From a checkpoint of a small mixture-of-experts model trained on Wikipedia: 36.3M parameters, 4 picks a token.
Below are experts of layer 2 (counted from 0) of a mixture-of-experts language model. Rows are named router (the router's row for the expert), gate (a neuron's input weights, with its number), up (a neuron's input weights, with its number) and show model dimensions 0-191. Each number is 128 + 32 x the weight over its row's rms, rounded and kept within 0 to 255. Numbers have three digits each.
After each expert's rows: a language model's description of what the expert responds to. This comes from a sample of Wikipedia text that the model never trained on.

# expert 40
router:162186095166082179119134195137129128132145160103169139136158170128099136108071132166155170124142155074148079167143202083130143111164113107115142137147112192188110147164139176092158176117141182128087079138165155102136131134098166153149094173127171073116139145097137186123133050106145084137172114158103176087147122141171141127108116117157138111118117142093181158109059144075136150140134101103174120161102078130137101090113148132111103183170065152135122174070129077081153154131136141158098131149117098102130095113132144089141155138128087111076146173052107124158092097049154071127
gate2:122139140143165108093150133107122144120118103131146109152141131138095066133071112177140077199094177143075132176096134105146145114089168124139133093136081110111140133131118152101110093160109052115157154106115087176122134082138161102141094154143120128171105110153111156100126089115164132073093130068153107125170061134144095093172097110091169080151166156152114160105121067138093140158105124124078073155183145183102052038101158155138098050132109147134097188158115143122167077176113118161112098138135166146129166116109204059145109135122104149097147106130147092073152145097056147149
up2:120159149147094189150161132220165088175121130155095102074067119106143165179089097079129140108110130086120104207109121121138133197173114107161124122171157066160146126132149097105146084150079137108123131136115127091153121092101143147120179180151100161106124110140125180123136122149080117094147117186080108146144127087096156166099131083118170075100135113118116147072073132144080111071179124099200131084157102113129108153162143142093098175134144086122127122151110114193140114082078111180158104086128103114062180082161132087152128130117142105100177182127114176112096158072138089149
gate3:154163152143146130142144172107164121122093127086174154154121087169072133151124125206109107128107156097141184143125154061121124158120128208136134114147169200093082139141138139155105096170190127154158117133133122148086184141154069138099167145055128132137128114138140128147071115149161193123143132127136130136082167128100136172127137136118171150080123154091132151101226162143121085151076100146099114139121103127132153152133133139161147117207153110145122145104162103126151169189149076139194129150140137147186128255137173174111152191146130159105117097150155161146147165085164110102
up3:173207123156150105141137193157084099046101059122146108131115142164182079140169150099128158186116138114205142139146102106105118145084153165179081074109146128130121151115130121154121113154182098119138154130183144143084106104158140190097167165159171169136149068141137148098098126198135110047138148140098115124160147115117162128091134080112121167112190092129091152157136172152080150141119108128175134123219194102114100140123170126147156103143106106090101162080089127114101137160156098125150117123144143160156128195090132216120120111139150170104131132116163156136159121133146193114
It responds to: Commas after introductory phrases like In 1962, final digits of years, and month or unit words following numbers, such as December, km, years.

# expert 59
router:110101148069149128102111085114148150119158083076144175095086051115127165142146082134060112144131124142133127050109123104112193185182117152152186082131114134172115154143146121111173067126098150139135146117117149068109138085182112075149128106127149133135153132102091085139093137133089118102094137119160117126112099088049084158115182118139162084184121141130134173122141137098114157164160100150105136154147124173149136132145119104138109040130154154107144146132050093108107162144191147122060137115162182121100101157099111074125163113201101133143119109058135153101064137162155125059
gate3:123120129152161082160150113154176180113130206172207174088135118111084130063136126172113144099099089165158126117189104154146141117154170117151124170163113097131186105104150101130098136126164120196097077111134137148085179115163165170129192077110141178085139133162126112141119127104110094107105105126105135077105127094158130136144176128106079119089135170124103125140117166158127110119119170120057158112147130093122103169149145109184118111108033108129188123091115110120078114112066116198100127143119146125172088158142186080102080094095140092210092132181126122095128145148090122172
up3:145142161145140142094111173108104129104220146112048089092151168138159123198094152102112163101099062143104167050120117123150168140102102178101116065132106105150099113122091164165135134104117090141135136092130052111174130158163142102057117158137088108209098140100107102123136090111102115173101148134118157106125173111070157135106100125177140125112167106171090156085113087130152125121146159174171105120141133149149140098082099182144108153111162160101108169115113121201116141114134105110145145119157152134130126180156145084158160114155057189139193119095091216171155133158103113120
gate4:157124140134098147112175104119146179194142086098143064130156143214119192129142171125110179136189139155085125134132096064158099115153123180094116116100139117150186099077134141161121150118122127214179132153137091174135113118139091114163134094072148125140160119066120146128093151135081180116144153121131104089186078121078138156137083148113125125090128117133137152122102210192203153083101088117155137094142137141106122116140118171161175145143130175140143137095129101101103140129169132093098200089178127093098106099068084149141080178115162097117105125105184121135148069083133115164
up4:108122173125123119139129176116058204117128164107147113114119094076090099141111164121057150128134117169120162114150094071054098128123185076110141088158070084134149124170116136108123140084069091187112140108145225107128062107136143177118185100165123095130125091082185124113130084080210134170190147131102113141181140158127094180107146129145117164126121125089121096117145087162163143104090137101095160090179104162138126142138160103111110154174154082172128145119103153114094115151179121096124109122143147146149113144192200156149118119184140102085111090112149106167098148096117097134
It responds to: Word pieces inside non-English personal names, especially Chinese, Slavic and Spanish, e.g. Liezel, Vazquez, Xiao, Cheng.

# expert 24
router:136185170143178148140155155060142134160160172149147131159134146112081116151133177194172202171127120156153106182116070156173128141100169145137075067118169109152062122093148104127118160147168103067168138143103186117123141141101103146146119196123118182113148114121128135062172160149183082112121179069099080080150136091140161171156130131152145143132091180167126105115127106101128120109173135202133165100104094140134134115109190113191111156166149164129150152148169150117114138101081152167171178100076130193135098115156071182109102124107150112133127167143165119159150134139151103143
gate0:139111121110100127136115148176092130126095129144109161164127180099096108117115122129155110080164179061078119145010119148149146101094186105114145142119113191151151162194152198083107096115152104112062143168137128117169063108169114161132130112090105113108128110067154159140185092132139100147098163135149126118150134109194125179107167138153138115104107124101136092142091096189128103111111118099153117189144038147162128178161183061156154093080106085138181102142186098178109131103143157145090094155140143124098161079136129108113147083093134151077143131136124094161145185108117146132
up0:100118176080158160187094124108137100182140112141137135183131064100043125120142105036123177102143086105053132090113166133186080120099134090165107096112100157144108097110114149100154130126147120099179173177096065124138124162095137080157086102179144074155130188157150177141109240144129156143173098140193128143164097126168100154108101163139127151150080165116147164136144131127157076168108082180137148173125112110089162134147106111136123131121073125132091105133162079047132144131128130140127129116127160119147139141116093179129086104117105094111203145148137118112118145143136129166
gate1:131140092148162155137146130179076132059170156111124119096139183084131086100067077056116115157122095079119185128137142174095149158128137121100097114069137109113211153135094089160135110105096139131140116159162096143107130127187108195082080133150111167225142092106112132184145127132078157130129092152129120210111153154101157141075102096152147169176143072134145101125122135112115137165118133070169128190128099145099098175117108153141111157113147081166101100155099162143188121162145139095139123150106119110094121137115163159191176157106076115139198120142162057145096109110113134145
up1:154140070104093150157125131141139113195121161125124192142154113155132161121148138128186196090127114145127139084142125128163112151097109119147148177115166100137126106099122093157120185151072126139151183165144147116143097126144100143132075176066127158089118138190107130130165160176163126059128136152115101121148128109159141183155111163138099118112075112169145090130194090127131154122158100129150169149075130086066184164141126150095112099134160115127131085152149133161054159054154167103129106161153089092079118171144135092072091154122186137062129139097068084140130093132163070032
It responds to: Middle digits of years in birth dates and tables (19'4'7, 18'5'3), plus sentence-opening Note and speech verbs such as wrote, stated, interview.

# expert 27
router:127178095127105092128116123140107173151129140097168151120099144089096146144172089134134171117126092105105148133138182188091179151164177222149134129148110161157069095085125142196072119177117183109064089162112167105098171138173117104191080061119116169092156157116174120136145120164095143095102163103135127186148143080138095177116143125090106124143088162169123121124116172170159097182170140109150158137107141143150136155096127119142174097133072162111133145147144131094096098153133144133112148186168122121109118193095159229135146134145121039174138100112137105084074138114133139120
gate1:099133149085164105110104107178040126109135131140193157163183125134147174127141057119083168166141079165152147171065099126138183114136074156070133143115117151122066101124095111110035112137161176105143165165088099158171106150150145056068119058107167129099144127130128052142138114086176129077067131112162124089134139126147103180140121119137122101178093177120148133135116150124125127143123129129115162157073115068135143147080116142098116139095118162165104128131126150072165108133141127073144111173134113130126082103109127169123101098152087059097135086112136185122105062150168115140
up1:117166128072049125138172166157115115123131174129145165092114101119172127163127108135106128154202130126126122137109089183127093155153135147160134147169133109091127094096126097170122176138172200101086137143083171118110132127128104131119175092178188122072158199124143102091133090096052122137158111129175104142189108105134159094133090053134099155111161123118160141122152125148174088139128161140120130112119095107087146183136117085137121081109151086131205122089153095055111173109105102140233099144086124134113132114085054139124124130099143171052173116150094164106094122149100156121
gate2:121132088151169094065200154130119164151143089046147159115123135110110107083206118154079142112117175096168138142174114088128163178116085110161121143088142139079136086112061149078096178162076153200162125117117174093093204166159153135134071143131155073174122058116109131109084104126168081113147185134062098094153127100095142088144107106076093124139161093093160150115147121110162131152158119070119141089147122104106128144137108194164101142112104104170148073154153113100082145159121117102087131103135148130176117138128051098147119141153121139105157140126121142173131091151091157148
up2:119119148144096099137077116139139095133165170106147087142102121137115098094090124113154091131158144169106145128173115101139121094145107124147092112149141000105156090166138106132106098122155097166166183086104182159120088164053069129142145179097123133111122114113074161193136046125132187151168125113135102142075094189112154119131160106163106097162158143120108132150128091152145174105065139139128037100116111115098138129128084162138093154171122160152175142096146066158087188144133097149164092073123119201125122098117140078121134163088073087165148135112114086123085137129102144135
It responds to: English given names and middle names in person mentions (John, Richard, Christopher), surname endings like -son, and taxonomic initials or authority colons.

# expert 29
router:118120099121143111144140143123111120183178135183176167142195098090157116153171160108156145109113208138151137110146128131140129131068154084108081130155114077074142075168154122117125170122083121140165148101189159142147136162132067183116129133092144164138119161075102139115199165181090152156182152148175116075114123089144159122141097115128113161113084092169084111117094147093131137170102116127118110093087129077071152127143131120095114146144101128158140080117124102086153158147147126100132090097136070134168125116143130158104203113099068126135158071057148075168121129093180205043
gate1:121189155093171092137099098097169123089121112111134136076145159216090146110125133092145144156144156090145120120093107110149139132098162111129115160064108145048115125134119096130080141132142117143119140136153104103120169140064199154082075144134099131134112119107138192066085068146133119108071151174134134121138123188121075123176139173118141177088109117086083199134145106114141109220109161153098066117106138141117101114182072185127199121150162110106173144131161115140149094133139144090107107118105102089150081146110048080145191157090095094128154124116108122107097095131174159107
up1:190173145122168113118145103104144115156138115088109102136174159161112166109126112080121115221126154109154134122083124114122149158153169104125135147045090108125091188150124127178110136097143127119117145124157129091102128125132147136152099124126117070161134175131128148100106104155161115087096108156148144089150160138115111080143161176086079197156129116074080184140164063095107095146060162133145026120142158165105094168175084145180132084218169100115172169177101146149109125125146132136111094107156106152143135162113102107173154098109063114078173143112100164123123136116149216139
gate2:118112127101113085147168091124148104131134099183136158177147070094126122115157071106177105140121221099065136134171132097141150133160172103122143081143055151093107080182109072111140146106126171141124086131125138106183105097138100121201128150050145100147098132168081129122137054117107193140132114121092176124150132137137106121110113111161166137126134165136127134151149082154117145058130145080074101163112102152080134123128127098174130136104138115142144167160086069134160152079173106148069101129101091151189036188115103125152100129098068079158091138135106108129190143160133126127
up2:109179169136120149170128112100072128078136186104088127117123070132166097089160065124105163131145101121111188134119103134106089139153123102111145174044153125021164102157081103111112142120144139086155058197151179178169086097150176124086179099095166120143113163113148143121159110162123175158092060130116128162152146084136079092131092126176135171144135087120119149177133138123129156119124114166200107101148118121121153119147158177156178124092143184164124094124155057155112102133090110095182157149144131111106146162140155104133115107129180140135070119158102167094138173156139168090
It responds to: Digits after a decimal point or comma in percentages, census and vote tables, plus words like population, million, households, %.

# expert 33
router:102132137095108132122196148113156169112085119086129075121138095070127157076175112174085101147119122128167177090146093184107097158120069195139173099158150157160177119121124141143142156090132101133135179118097163136097107126139155187088090107088129114075145080156198097113160161116103131134125086155173136165136115116071081160109151099111097084164097108067149153072106146119110051124152149119125125111086141089153111193116121132131092066127109191145122178163103194110067142151158109173090106177170133118127098148152173123119098097190097106125162146123121122064100142079147151100
gate1:143123161170156152119052107147143092175119157133101097172183122203168124141140122112156179158151161135153147114166147135099175217151143122092119113089122106118185161182139099173103113136118084065159156131124090121132078078141175112120170093094139166091108149151116131152125069037131128125124112144133081153136159116158111132083167131134144166147126107125110056146097144063191106159125124135214157146162116109167121075130128091125137141056086126124138123153054119108152090114114101092113158105149173090122072102133103066122070099182132149147137129165120171120128114110090158162
up1:159107101212123113092147165105152136137174100162167180121160146129120192076107129109136079105113165069076089172161130125143117104174104142163183104099140143155091138080115122119166100075146164134143109201155117124086208122114136148160121159088130153122111063155130110118147110154125119128118158162212142086111153179185149167116066139188229125168096162193093155156141129136101170114140167136126135130130174159120142081142133114159133155080124084128127138113110167069162162142169146109139122128163077178149184128124173140149106134176124105098075108136128146131081101139149153160
gate2:107143102188135127159112152168125191159148157120163126141140142129153096133120105072117132151134092147133109158153123179102114070121153076111180111154150157109135128121179158125104111141134120139105062135167168113211182099162173107143122125089151146111135141068129100152052072126133126097186140177120155146130076129163189187100112148128138160057120163197132159132134185159124084116208099101134154164179094097163155145126083112158161096181064096137111129115158109186108109124199154104144157104088068205148077164134145137142116098134127096116135134098164116134140160089151175117
up2:129123108181129154135210111135121142128110071116145101132133122096107157117171161119100139143118118127136132141196145159141103080104168107128143142143174146148044100197093181118164081154172091185045082127108145143123140079074130164174148053153158151119091131141150125124095184139138092088118127165066143145166117115123117150132085124090133144092099090099146118143121158086147112157168124024133151111173174197088093180080141119146136173118092093142161147156119167110140164113187124090187147178092142116129140122133165065159154161149183176129144094131102146131120157089125147112
It responds to: Final syllables of non-English names and words, especially vowel endings like -ala, -ya, -ina, -ić, in cast lists and species names.